From a checkpoint of a small mixture-of-experts model trained on Wikipedia.
Size: width 96, vocabulary 15098, 12.7M parameters.
Experts: 32 experts in each of 8 layers, 128 SwiGLU neurons an expert, 1 pick a token, a sigmoid router.
Training: a variant of SOAP for the experts, 228M tokens.
Below are experts of layer 2 (counted from 0) of a mixture-of-experts language model. Rows are named router (the router's row for the expert), gate (a neuron's input weights, with its number), up (a neuron's input weights, with its number), down (a neuron's output weights, with its number) and show model dimensions 0-95. Each number is 500 + 40 x the weight over its row's rms, rounded and kept within 0 to 999. Numbers have three digits each.
After each expert's rows: "gets" lists some tokens that make up at least twice as much of what it gets as of all text. This comes from a sample of Wikipedia text that the model never trained on. Tokens count by the router's weight.

# expert 7
router:523531472495472434509532489566435492494535466521473491499515499485519456464489472501526501614567452444528450543493575520536507507535486542551439448519446507536494517453440563519537518490513521537453421496571387515532526518466529488463515500491486465471501432529551530491483517499452618508
gate0:535522535569444510459533550495524522504469550492529397516518499512385478483425522455521447521554530515503461543526406502494531537490455498529544515508482516475560549453547496499522556432533551498452503454475494556527490543489492453509465481485564506385455438519446512466534513472496473532
up0:427421510554511483490495479473471531468484469483464577472457563488548476484560558463479487491549460474505466447483515508502432462572559505509515466633433530501492490453495542464475535515551480466422523512489490479452539477485489536514554541505545552475490525465532407450511507561555461525
down0:454475557452495591509424440546437449503542454531446522500520528490540519512576483527474503459452454434502503440435529508482415552528525467502465489523524474489440493577523510545552452535440477409549531535533479502487490526480482456523488570500454470565518535449516518509474516433515473479
gate1:501603493459477451573467449520511519551477510493490563507575527483475454531519475440505488537545517495441477546463500613528551506448542461496438447508494488463539486502479508505534442538564496538511466538502462448537479544492499459497522512572523509446500475588478533436445427502474487426
up1:518470520461542494496413482492569517438555543444543535449426502545496410517577590446487526476449500537504504518565528506495513530470462515503517419487446462464477499502462534512511498495523471466451517503479527551475518492521521497502502436457551503550544536547445520481557605450445489558
down1:497511466489530512531549512488495517513470497475402495446486515496460416439569456457454509521566504447523488484515444597483482429487451525496486526521467528501544495513515481537511558541512499585469466580429510492504472473542559581493416512568458506425478440553515540464533476494501514533
gate2:533470535463534506505517534568453457440523512446475532466484516578440476466424472591484493471496539540499523472435499529507469510451535514523487502551563471455477522513460497508468518484571504459493491518528512491562502506391483518517454477562482471479440520583464480528442422546514434591
up2:530518447541549476482458438572511524469520415491525557428518530522478458517527556477476490527507523488452546510430498516538500527558454476467527444476521553498516365576527483490488573493525496503438487464520494517507488483527513534494598537471511503491408596519445511527497508467470539483
down2:530483488515492537421587435554483550583532544514528542450457462525459487526568522510493441509529430457541521455529495509464488447592545505479519491512552491537479464455544542498502565545447478520505569493519498479509489507540612475545482487452483462584426496527538499480486480496503448470
gets: " H", " T", " D", " L", " S", " G"

# expert 24
router:506501450474386480432542510546475506476531562536414479560485433492528486458548463508517448514484448462527482520457551520586531502533411532487502507542454541545513576486450515522492510528532470559443467570514461551509498499456532509519464486466484553496514497533548531534485569572444496470
gate0:529471451490518469514480539492484532443478544469463504403474441501557456525561565531528454476562509510416490473485513479509478460395542493519492536460475528568499469511479472621498458550486484436486478482507476499430495545482554499494449565547489567508441473487479537493494493574541478455
up0:494573476519478484493517553521465571554415437489495454463430496477506499567535570489522418437494497449447482464464527482546540546477550454503531527496447501574485436458539505573518475493466489513466458483514487523460486469561588531494497556526510550507469562496514483506541414535500564499
down0:497457487533506476436561458473517449542477538561442543515468527578566424523547513495490520394445450465469510502429511385421540499463522544468467560559477489509521492536435508481433523527586533473524494473502547493509493499544509494523527514455431491478522493508548511460494468536510481483
gate1:447516445506531487522484513474502519467563570521495442443449455556498484499446548566587479482469518414538486488518538518557472462533500487573549555504550493481510515505454483484531541476556486469545477589457533501456516553473519540437519403504436555534533572493550534464455511526506493524
up1:451485503437567526550559522573556506501515487523472498469515563481520496545535478487466452471502485565551571509552592445473515534516517490546420566485527529541527469523515414539522589554511490477504496465507474559528508528550460499533482520537552482480484455504472537464495407430502565528
down1:445509530453500513509575599500555535416487516531438583521410521501477518522508509528471497497550541535533560497474528499502523474509478425452501544543496495519522466537464452556521542552577504480465464502415451505479518522443442539551469530534496507492523517502504531525457547609433500500
gate2:467510545493578463451529421523533523494467497450523560489427465431477567471470475381502445522509498473524506511493482488465472578542458446425572509574520563509534541488443520515507561484532455493513490606524536529511461482505428511520468489519490472503479492555458484521535476506477523548
up2:478515539439467532466473442490516495499425517415452547478505464418520499458436464381511485536515449486447498479441468496540570587524527494511491439543536522519518516465477447483517563517512488491541506530426500539493512490471452516455465499470538438473466507556480391525525481497487532553
down2:518446526433516450479533519526490504492464469497514469562443515501486545554572445518527536485452582528553517437537527443489552447508453454535593536555553482535538532492589485474447467458478543547524471541508475509491547488567543532462497451479474539478487420523508496438551458545478507455
gets: "'s", " the", " of the", " in the", " his", " The"

# expert 20
router:507531399501420468498481512552474581509477589536390484529388531509485478472493480538533468538540535475516471528522577551561521501500455517507431422509482503526475569476479540529498463444490550504521529485566484535497496526433484501440432518552456468510494500487519480524491508539467476483
gate23:501538548549494435473489544562421482472492430620521461480509496490564505451468477548504532469514503431474454508456532542500472563542552535412529498496491544502504465547523394490554433522495532576469533499505429471460495537474514451456484513504476507498470517527500545510497550508543567464
up23:458539500532445448560501535532456450488555452549519544491504534451508491483482482506566542427599517494505495467478540539473492570510577532457425494460522503520491514497509379542562426514537486580485540506474474471502499437510467434531439498487437482452490499500530553481490476487490475436
down23:432490447588425534566491503518552465477433534557479467492535522506569506499444523497492473439572522514490575591491562424492513485505560513545522491499443456533497563544469552513499505497515479472500564488547494476473493483530448488560510469455485445467562503492519455548500473419493449457
gate24:502454487472551536501482489474468567503510585430495462478522492512501514469468560521484511583520554570597386460476548487457420472493510495479472463545421518506498517497475526538483483521531511511511491398514447513443496514484475491488451472554572508451486518461472508478439495448502480408
up24:485513453507504521509510506533505448495493447481457527452475475458435532466521433538485538438502432501433553442478440485527552522560458510496490463471502530455523468491540455478482524468526561430524482518435543472544560512441499560486561518438385482540504437491507506492557511584494473577
down24:569553497474475498437515516502560528484590528502506518518425455543541462519515469475526490553525503445505508516564436542582461515475455581490541439541446490505511536537502544452511485453415460569522549529461467538507510579483490451471491489517524531469526530511533584492520480493503402542
gate25:452474457449496478440498476513473515441496451483465460490518508458550498472559508599506526450474439546532534502545519474514467470521580492499561447524465499450520471485496439574518568444473566421517551459562488538477486419480475484488475496552501426511515495439552523549495562567503518534
up25:480503498501482453515501488507490546473540439506503498484506472419549458477532500574511579445483456573454526554513516499481471553557545561551577506570459483521567505520482419473531570485441552445552542509507479534503538463530450523455466418479521420530516487516554525480519483539572515504
down25:483540404534519476491555472539456507473570494508455530563460476606513563514447486448467477445485594553503495436508515484490462541544519422482477452518461470529496509540557473455499539480535421502540519559462524557516505554524432474555531532466487486477488517540452540511562481525531538480
gets: " |", " | ", "|", " |  |", ";", ") |"

# expert 5
router:509505472497430496549450471558488487533560520518462498553414460400528505467470470556505513544498522543515500502525571528506523470485470501540438512517505498552464580449475528497519536463436493521483485448559446504519529488481506511486410456540448487484522466547608496523560502487455584425
gate0:555463518521548521514532551551529485582550497531478472501493511535532499435457510462478444498502542406560496488437473546512524546432517452541526517574576445461481513538486526518475571532461520497533492483493544435525510513549479557473495550558447572504437467497564551523564472520458477549
up0:500498488567456521535405485509544526517409559457534495481479473520451579525505503557485539433478529452523565500469493477530486479547443542465445492462464502569433538484535539482490479505476505548497515540459492432540520547487519564538536520524582442489587481495543479445470535564437497511
down0:527506494448475402471487449545511440515575452547504432476491416463494479513563491430455453517548556522535417510490479492510456457472547520497500422480470493453498511565492501533416548556453487550530447504549558450507496467481530448466493487464508539472538555487504525436532486512506516569
gate1:455524534496536507477555504547461532524495536549483487527474510456510527457486469532432450484516484471557471469463522482546504527560486629592526518517553461432531477539574424520460564544454545451520540496470488485523496470514479525474445504468449494513455468487524445549526584557570466521
up1:438536455487517486502507454447521552375479533500436452518473536426466516521432521448576513497505521534391505475462549566512472538479478533513485545477552432496511493493479539437517540510424537471505501502575430538527487464493461539506492509493448518498486508494509431478458580459517537499
down1:425513441542491520532473472548487517502512547452561487502450446525523516480511535499472483477514510482512472438553509537547424458566469499488535560523529474558519530501491421564491413529513443411476481422571554487477548456487516516460425488554490562550488482549509555523488465489517428468
gate2:462477523507509559484551494529467505502461463460560433487461490560556526472507459589490454464530478510572524454522501535506507461525519475486537469496446541494483526440410526519470499514530575497557549456459541524525508466494470472484531460578424517601436437452572478439478550496530506485
up2:464483559450490535407528510459494482550459421602528504483491492493474496544445479478552537495409455476406508510469514490480457510546458515481506480480467571488537523509556431441500541537540430489457462480509566473506528502480520494500448465471557482446492577593488503484498518560514514465
down2:464473516571541502481555460529525470541534566399483523533483437451546528503566579475465461559538498497494479496463510489455479475487519444534481426564472465505506524483384514487526456505467562491450473473488503482514432534438475435465560493448514470487483458528451535462479537549560533483
gets: ",", " and", ", and", "),", " as", "a,"

# expert 30
router:532534490429461432480490510521520519502567554541449420494502481498546549533570487536478493531508445487511486520479538535548482517531489554554442437492396481530456534426502502549497489585479523534439506495560517508511491562477454488430448478501455472482505483500519524432574569544474564526
gate0:506467508490488503506493549569551484482531517478482420550436515538468554505549478480489501503537472474515559451476533499531497534578580545506539448514442461558485568526471430456521518558552544516495494533506526464468490500445400490522527496528555472476414460433484459523548405446477470512
up0:518494523547524540495524532593527521543477526533501462484442518532520503491502466457496541458527550487475497504390554493539510515530534564508510506510445459577494603516483449450463563565547530510501450525447515410444481500471415496508542507485588433498475494480509503466536461469572470486
down0:426479480535438547546540414480473540529450517541480540526475450516427541477477464480520513471503549507488510501493544465465471510378493547449515594482491539549469537555484489411459497466489521508532457484446436483478537528542522521569430481495489481450526507533500486527484472462563418521
gate1:432459449509499488411517552474511519520424455545529581515545464551559535448504494509483488485451464468481530529518468510517545518477541538541467485556570526543441536557526539492497545478490457502509490493447436486534472525542476530527442419496465528592465423452546502475524420560509507484
up1:397467521414431565492474614553509547480517546495478479478580412458520497521561503559500571492491477524528522463501476502469523533514554521513478435444510530543472527506498489485507457520503535523505492525461492514513506495521424511460479527556485460534464501434528471511537440588522417506
down1:496557552512498559461504487480549500424456456460511466488543497483512483456594465519443514500542496467385514577487487480511416507533453527462521543529429473473534482534460465486488439446557489465527531502513503497482466410558529526480474555512463566567461535594472537496476484479490509496
gate2:556526515556461514505453554424504449534532528505456474514417495518487533541493518509464505556468568526602531524507510482448512539558532541538483560456444533570455503546491470504481495522515463518495495501456508506522548485534549530397483506498552409467519558494521533585506515453560560455
up2:493446494552505453466558540570484468489501480475495515471460535489531534527437535511508469543541451507460494511517518572510534525505468493505530520511501469451434436498490418484540427430521515526450530560491448531452552542539582467493447483444524455460517468521574476620556460493451533467
down2:504441537500521429517571488482423508462490548567569456502585526459474453534511465497453552509485507511527516499464499469473483516529487547503516492636486476520507506499496473564415489528522508492487480490556463482534508499478503476415544469557520478555569514451469537557548554536400521499
gets: " F", "ab", " V", " Sh", " N", " Y"

# expert 3
router:528494485456480433358490496494488539480542506524483507502474425497463501485548532436502437512467516432547456534533485527557569520472473548565525461511548549504468482461465488514481566495526443528486480514556492535540577536489574501529474440511602483505447496471476491514551539566468530489
gate0:461478419473518536495551474503496549530518406478534601532471432434497530552522474467453533519568518452546514546472481565519508500482516535527562494589542546521525547463446524448437425442501522495542549483453478510579501477471551487519473497482546473524459536465524453490508476501552528525
up0:525540515572447482519463515486523383464456523493534478480509541491510509442501586457528459467407487454489448457544488415502514589428516499537477503434512528502508499517516468504508518553540451608472476513531480475435512488427509509494593494465524463490492502463501483559533530525464466523
down0:511525546442514439507460528475535512457508498542493492520521534458517502536475527440574481565442447471465469533492543533486466505512480481494533348493538403529503456427495497489458471488514505475481447553478574493493501479519500464437604536492495522527502504523452438513427453464518502430
gate1:536445495461541541450453512467517515453555492442512514548459436475489562510482536611457475472441538458463532460461532582511532503477440526499565417526520501536493468513558451483524542470564505518494488513534504506425581552525558458499506499426533406516543484529486508499518493445495509503
up1:533466569501472449469509502505436501475510520553547487432532546499498467426557512560468496520551481493480530571530517493515507559470495492459580537536467518486507525521541557565523447572468514556549516413479535538476436526418497516503541456432456477505546512503517503460439457564419471478
down1:425492460572508470585497509534487533528467513543506461508513535493443435540504601453506511514586542442507484432529473473490530519497523550564478464522471495535472513543397614436505544498445558557493498418480492557481518520539502491538468470494474533509523510553484520465505499529498460526
gate2:523454564453536497457482510457477501534518493478467439556499427499537554466493537537517434456467503477544533499506464454501533482496510496522530512546454446528504525543429493448516570499438450576501404479460496558542629471560506494457459492516495571443531543454476499490547499453532534503
up2:478422519519519478501524504473494572531575467544445521570529429513436543475472501477503562502516474485496476502554512511616497534452558532565517526535490507478485532514501501428484542455581451482452484481490560541514578494508513396472497519536523517470499530518436508414533455461493524452
down2:526601555471459535480474508540457547475494502502450496462427505528501430531505488509515596438549512495550520524486453473513478445581496479432506482541567522517538457554536510470515483457477523539467444431431478509512533458517517473520543533529535587538538482457554530512483560414468519477
gets: "ar", "ing", "h", "th", "er", "t"

# expert 23
router:502486455496441427537569491557475487508493468520497461525453493504576437454492454568500503498495480451518447536469541531537523503564491515534484478485462552584504490457490441582491509512582492569472481527540486468509559535525544488479460478471458520414485387532507533587515509508501567486
gate0:465489485458486502489508487467545491474544495453572515474502493512515468499536548451510477597498535438477466509490569552463502495458511566494508515484533468489528509437450496480444481544475468458468466510402510534542496427479564438542498533577513526588469423495598451452492507483408510484
up0:466457506505537457498481504560540492443524464497586539515543538514536438491479550509450505504534515492513471491549556517380457483453436500540559511526476512520521516399521516435503512510480452458450445526482555547550464490500495397513473515496510489556504459436600440475497472522454510491
down0:510522514504447518484462516502537514494519571449504461474473458552449489513494479511524475496430562490462562558448488428465462461606494481514575479514517542525565462498527449513548561487489469561459473543412524435500513578495494438519486507523479488467501503479446432491555553438562560497
gate1:484488483540520427498512546539454554518473466591520579571503509529513454560452423581480545503548488514530471505380533531515493527551477525554463508546471519499493474538539462490568565520502563544506488521440512465446515544478446507486453516462519490429449503480489483548556451492538516500
up1:534492526474487520548500429448536466500506516480512434407472481515493517453578561452481486477499485484489552501588432427523535471506523427465553517446584514524507520455499467529479452494515461463474487530544509545505521426556538493471527465518447538562544497460515518450450586545437535528
down1:569555559430487469505457521529486484504514470465523493549452563463527485488458531561580527465512547448523565539422494533459503523457523440599492456492507554475538500436454526563523499478508496533523454499484453477436505514488510496447432502428457482428537478555516540547501536509521565455
gate2:482477539459586484427500456523510481508494488525468483491567451578472486535570460452490485487572455485518538489515451496491510545595448554544548456466463476466542465562525586490496476548510447462504485508462468499482487423514487549514489526470549546506423520497462477505451599541504564477
up2:481434535421465580455494505551532537532448500555460516531454550595483429409449483425583525568464481520504438460495452511491548557619510502521503504493498486544514535519527487500495479520543469493536513448504536512487499453547463484505513512514514490469427528486540544467544511480468501547
down2:463479494537428463556514479461519542475413569563519420461476526470460508547465485411492507478504502474456536429435490495481519532496476538519467550457543496455488501562600528434454543470432438485524587483497500518471492570480423555521498469475541509509542496483513511475530506456460479511
gets: " for", " as a", " to", "S", " by", "0"

# expert 1
router:515584486485454447550476533535539505493587465539521450566463453420516494515464451548532482533491501429481502518551495499508491427536480539506496493519474547575485479388548514530464557481541480505484458524569426509542504478482504584479465429471485423475513498514530514473482505516481572551
gate0:519542512513461491537436574505512582453535479508496504540449492471504495539461477575543501438492490531449473581528447466478457471464531486425529454506492528516497452461456441476480590478513481484582501579592433570530513553493455442483430464450480497514519511521522481485503542522485455526
up0:529541490550511517510483566484490553506558527538496515548495501504551442470492517599510493413525558542466478471531420505502435460436496488490460486471437521580518421479539417413542588465512487518522471539524485484513531556426440533473476479465545471502524548483477528476506529547475478498
down0:504483453483546583534500472486495497497488495461554517484553535531488478522477504447457526438493473535446438507515474458490476404446421524468496486488422496502491574510486468473447586515506437438499533458529468435466523456479506415506528488528418491476565518497577483464520545459566456549
gate1:481503503552497511492464421542487500474562448529544413469492513535488579475488531511580549569524477473419473500508509542479536520527515401485449518485514490483480471469526451546521466427438582529464440485501549504435517484551430480553489507499428487466457449491454520563500501461478491548
up1:633531562490448480504531518462445450577552441484522473560518520502572511450448513519440435532513497508517541519547482530551475520515475519446542561529530472485484508509438495466472561518501508533557522529500467481475497488517457509499458552529585418469479524498534524538519561575525568500
down1:500577479534471506525490470527503488464553529550520479464452448499509496452469491474463540465454468514519493473515487518551493526573499427525472473483511448482402508564567483504516458495452470593539484538510517568548550474487613461636499518472459533489465503517479520484559489470509533561
gate2:497531478515496450498507480552467523543407545490446452539484525476483487558461475421465540571509493448409543513515530481469515542422489513404562564486542532551499473457500509547459467481439628469488487465523443570537511467491495481506466492520496472529525443504530443511507503524460473472
up2:587506466474470501522466495455486493451498543422515534437556489516519469495504462496518517508506446480554500511530516558552467463435502509557580517516491503456517484438528546501502388465517631517536570474467468532459532504497554494510498545502512524462489525482518522480415562447562497574
down2:552449539527527455511472513503571526524508484517398495519480492450435489517542502437490426564443446551470434422515544460526564542510467565480521432496415533518492475469478555517530522434485464494510528562578497463500475485559529493456510530494456564498479476494580524479531524501482517539
gets: "| ", ", ", " ", ": ", "- ", " in "

# expert 13
router:507552478515493510494453491576523587517541535501464472534420413537504456492538468567502462521526489402518484566544488530520513487510387502521492435500499522501524505462446522552434461554518545498457504502543501497526514476435517446450438479547490461536535466587523537543540536472462529525
gate0:559482526483480442498534540507502530520486469498454391515508546545408480470562498502510540476498567538467480466446567499477391461506517536490484457466492495488532473446525486461497602496508503575465485528535473500426493474515472440563484489460457492478581514474469460574465499480529537431
up0:471487498500526526601499494523486560472467484530501433547518527549493506435529515526519440534568506439481526551527448501473471535441500531467476513484459472555543560468557485530510550408519553520483554487523452535464502496514445437463463516592494484515549437430549522558427453497507444499
down0:461499588454456420569482434535433508536402583531475536460508530522450491484538541493466500563531515532528499572462476473424498506493499549520538482470483529460497568490448538506475487514457554505530448562481509574513523438537518498460482431445533527475528507544506447552499540477473466498
gate1:523520490499478467398500592465550489468518517452502521472435571504503462507535589531552511514485524531473554501526441573479489505530485509485520434502493379474477546525426447542507529506594473481461515493468468576523524477509505581500535490509560503510485565497494552548505514547467474469
up1:473503570549526518496469443548491533586440467501553507493563435441527530486461446543456495494542494490482433537438544519569467432492558478549483560533521577512500548487556498480496543570429480504522450524515457430499486572526490464512442448555479521498502449474529483499516558545534499499
down1:452571544515534529461451523529486474472505410479516530466493429456469562541507499480495478445569524489489492510495494479515605545471510537543505514528464440538471479511457517483576502514482482433518521453506501493519482532568507494475550580500553448509470494489573525553535637461500432506
gate2:464478403603535534546510533507505428404592540500477428521497535495572560543546481456513510465500516563432476500522501464494517551497490512511508536524475501425512567476534505549511526579525441486458545453551476541525530487497553492517489493464441481482530438488533493507524458448460517502
up2:474579480491565504566473535604470497471558552472528517537512471476496434547532569508454490597493517427549493443536511457544532442491462477450509478498493507500522509531513476505591549507555412449532503524511551498537519516515495473528532541447567460488548447464536485538483494496503575524
down2:541509488487560468499491538482484558507530473534478478516461531519519487511462495438552467438452493542481472499394556503585464545499594578466558508442439495508399598443478529455567536496479498485553486491502504485488577496472473562475536490467489536527494491478529501499505450461566471492
gets: "==", "\n\n", "===", "=", " =", " =="

# expert 25
router:517580502503461403497435495572522532539508504557458460476485416467611476515583498528568467500523505487555496528484563544533469460499440489501525480484437521601457502457437514523464519471488493547454500471543533510522513514473502493463453502520486505507506475567536515507569487559483543429
gate0:567497459458501456480455523518530480459539489497493506478491497555612451449562509506552507468477486539503520505474486509484450500476536463485560506428506457541454513531477492510509456454632419502538511489511516429471520543569522524482523476439484516436514479542484531517394534506463405484
up0:537546451478440467469488508530561476472544523534487548493529499518588464411550524498578540466524471578459517478456499512486419481512540463459561504467476521545480511504483520494505492479573403498540522479497439420513464570555458486538476514462517547469485517518467495471412521499480421452
down0:538517556515508504549486566492503425523468492576502431535451438552549428527476534522477437477521474430469517461490592476439488467466598538452473533549477479424524514574466498483448466508482473481505531439522478494559504463515516520512519507573482487557466445442517481454465505438501512504
gate1:560459582581552543415499481464561503449504521495484455466495517550494495456461505461533461515507519508548487574587429492499550527529409521438517511491559571517552476462458445537503470479510520503439522543475505466480496498497506506446463408441490496491507482513542515532514553474464585477
up1:498576497537486504502416532514524491527510477473565523547502513508572529449513448548457536553475476465547492543436524505510474543510501439461531552475517530438519449431465483515531501442437552595458404520556512445527472524508494484478466481529496497449484576564476477500564461489515542423
down1:492579467536502500375468445449481452503546551495506464520463482457470509516534531523509512492467506528501551480472576489514533495491516437453511474486494457509529481495504449476466481484461486478491575569555515521465453535484462461562540488504453466423497498480494472394544557466426563401
gate2:508607487516507467490431471451467502516466474531462482556525443492465471440464492526491459494474492502482509526472506486481584527494608480582547472546476528561503490494504515474458553537461493527496487462454523502506501536545554436453430508535434506570495448478495522453500558588597533519
up2:460535518483487498530447472454467528508463491537461435549545470491481466471446539520483468502500479494493459472506519494441513473474516454549550484544487506558527510456517515378475538554472478520504525431457488510454482515473515454429407505510425549568450449495516498417507519558606548443
down2:499512481563631464516556522526486534504513498488545501455461447516526536554552527490531533518475535589457448451421541461501422568477450537513522499493496437503506445483498499504451452511466480433484569525505554526480485527485466460408523504465531477551524500488458481519533463573489424512
gets: "y", "e", "en", "le", "ie", "es"

# expert 16
router:525482494456447487523558482524480547472530550575515446565504422447527469487451478489533482536498458430535465559544483483554511450442491515555471513437474492457487547466506574527422484495482507500471494592553504549521548549440489576492488489510456506410439473496527527499447552509482560491
gate0:511493460540515524518537520496464557517513518510462430491491472521579462415534478437532531482524477454503469450478528578503439494535428464486522495433478511555538474450518485399564625510501524534528485481491525544521467533479500558529554531420510479541521538448507500541510520501581489554
up0:480550437503488571523536515510569495537428455521495565491562496445481498530492499568450541461532575503457487540486538538489516520447538508440496526391514530513458554554580467453482533486484551429445442520489467488511529493457463393475460466531504466487496535514494513437525523450502512533
down0:468528466476547585503475512496530557529545487547503522548492532627479547459490405507499517483499480465505565522527481544474537456535437541471480502540505492488608487489480514475507507491558503473521436441472531481506498512436474518496445462430488502483579527580454536489476413544462513536
gate1:458532505487544525489487443423543530443522403513573511489448512525493485480522462509410454546496475516540518465521523494534513522469485474514514478431498474441478537546476544461442478513531544499487511552528510530522438558490475599507593442531553535548520567530452486487568462551477565528
up1:544449449476489509507506520565450523566439536547497532483568460523472543470441492471537508508543477516484516546545473482505515487549521485476488544479526456534549533436478534539586451463410442494502455443473577522507549501506536448511406540510410440489487429477578508497490528492494489454
down1:506508546425503495466560531553478513556538437529439465579479518460547525471487567564574509539506523499518559516465461531443534469512520470435505466525527472423458525486518449498510511495513455511427526552487436625497438496497487459495464539451475485537466487442502566488526533451505456500
gate2:506512523478471507457520528502544539552461476572483474527494511494527561464435613481508444509526594577482511522531514449479506495404481485600453522475460465496566524499551532512485461557486463527539456540601490477521532445473530454550544494451553476532462445464496530495509481499533520499
up2:565519474582543519536430566529429472470522535483536417510501525516524429528502546513495435543488429465550481512522432478450451452466458551514490480442515432524479527576485465469497486380498479500481483533545491492558513547537570488541527510410490541517490498539507513516461510494492501534
down2:573507464495568520501502518514456425475502492403510421538497484492491430489484465483493576489496481475539507491460537528601530539508566490538438450552607537505452528486417591482488527474542454537523471503471536529508514471461475515502496494536551491524453503493514420461502453472443514527
gets: " in", " In", " c", "In", " al", " un"

# expert 6
router:580457464516482458455560531560442555534566549544518425513448494524463509407458450537495489535473459423535456513492472516522510484495496503623506471475505540493501543464466596532434469506492514507485521502546503548519520510462491543474455423498534518489476479489535507460454594487499538477
gate0:491496424464504450531422507447515522573427558511563496497494543480559490540491503545497539460519488488533466499472501531456495470506602547400545485528481443485495499452439445466512525463519501527477546476562551497471486496519494453486498470486564456482497448522552593546596482455513492549
up0:464525503515548490426575531488541497512531451483501528579471606576498489549593535475492474440514458485529520458482473502476517506550481496576565480518558506508534484433500497500446493520519447434447457545530484466506440581513527551459609548507480514465484469497432493509467500517507482506
down0:541508432475440523500478432520518543546537510521495531485428502588476481537466467494485527442499549569515479503520484478525540494490414483519524551483521458427474522456465511453530476506597574496533482476530546537490508415500449487500576452525516481455489473591525556478548534520467414530
gate1:478563492553524582449529486500516525508510544501401525530455480510523513504480474508437539524493510552444533476536469549420474437475493507549491522480472445506511521492451561519476452544524506572511554488503574563538460481525498590395577465510562524527560565486476490460457473486486505484
up1:506455484459412485534417534466538479470522474516554428463541579512442446448545544482510452495464468505561508511478576447486515539542553439548509464547496503555499456536477483479487578521471445453476463459522465428500488493537464479561465500547501440523477413505565534506540490515512508466
down1:521539472464507456519510374481476417404483507518499581470440521476500486513546538485491429507513551421465502540468510476510486547498496481505520518478431537472400477475498524523509403504489507490493543490494474505519457555431535465491502415463452468490462577472526526522539463533532442514
gate2:494499462484441577503540491432441470442532376577484567505547506487483493449445463505432518489480481523487554553493396553482478490568507496484514547498470501493540479470503450519518534538542538480487431578561484541546501522504511496449469450495459493498507541576511544490551443508530478504
up2:522501442535479580507553476403532492541529497535430529528570433524535550541412446528491460449552499540497507500507535562483498563452535457424434580503444495467514557479505482521475474470439544524475502499444487563508500484481469535456449479490466513487559522487513525487539416468506467490
down2:492535408550437571502506507513531422505558471538559474488530560529424471457482509495492491506417551510506535508511478501483496456537457505491520567552510522463501515512535536520537531485550566471500479466534541428561511493560503517526562428434472419547456436567455500502511545501515555539
gets: " m", " d", " l", " f", " g", " p"

# expert 2
router:502470473440460452504474405546512566538521498588488512549480415491545514458488509487595500535490501399488510556508463493512509474493483506539475457494511511608479577438542513546483535507485501524481460559567490537515509529439569531453479496474482500494520461611516482500497498502501555471
gate0:479464461490440536571492518570495485592517487482458554476475422503455524515458497529537571447460589582578536540518513479445512480493454514514498453543499549460504504537423479576486437558471531523529548514506521459474458459463472510509489522479575444534511506564495557453494498481470524526
up0:515522493521528470491423500508518426494523540523498444506475510568492517533492478483527488549471507527505482421511510551481523460483530532550406477443519460461497506543566519406545550483478495454447446494499562471472506428464449411493443537579450459473501606521529539501553481529474453508
down0:467424455562465538472522498515450449558476503474496529556480550427470548472510395592502452564543489517474468445587453475482539470541541472479546498447515482412553525453479475467483541486517604496504459548517506486519519464524493522483463477497424510469504452525481479541499522491555499492
gate1:508487542506435520569499531475415505573415522528491527526470501498563545484542476516534456474491487556487542476569547483428381511422526499536517528547515516509522496457445520512479505470513499444481448482547466512548473426491494510483461478502437455457581536492533570453480464547555479476
up1:500511512502469561564548559487434514547444495435460579470514538490510512458473458506455498454551445534506512531581468468483447490534544501506549504533523492573501557478358494534440515440506484502468451484492492517536448485445457508466536396497431489486556542511487499511502477511475471470
down1:482506564519590538563495603523432439508509486488573514487492491475502537484438473493447455447476448528516573549530468453411470469481490438507545441550577479511507482474516471462527489489506512441451444526539489491477521471500487511536573514438460503496471461490469532566511423535526479551
gate2:519538534532471464485551523514492542526539436543523443512505468516517501457532597507523514543480439460536496512550523447600559512492504440499503486545520497460478465512523581498490558485443468463510479393518634500500537510534468447526460515509441465571456421496513498455486499513498520523
up2:485524528586469484515499536477466544488512493502455460462471456556536503451511586518504459478444469425518487516526498460577537532511461451524511537531484488517431486511528591479504538484443492488512457414443622536505516531524522437489442488515475494566433435451535492432519495554490504509
down2:477522524545520496414461492498508458492523496555452517504559541552581502476440556527515511485471448494476522575514443475574526525475503473496501546532537461398468439507500496548488488473466444481427562456490535526499489502557480460545452486496498517566577534524533576420508439516563481502
gets: "–", "-", " (", "/", " ", "; "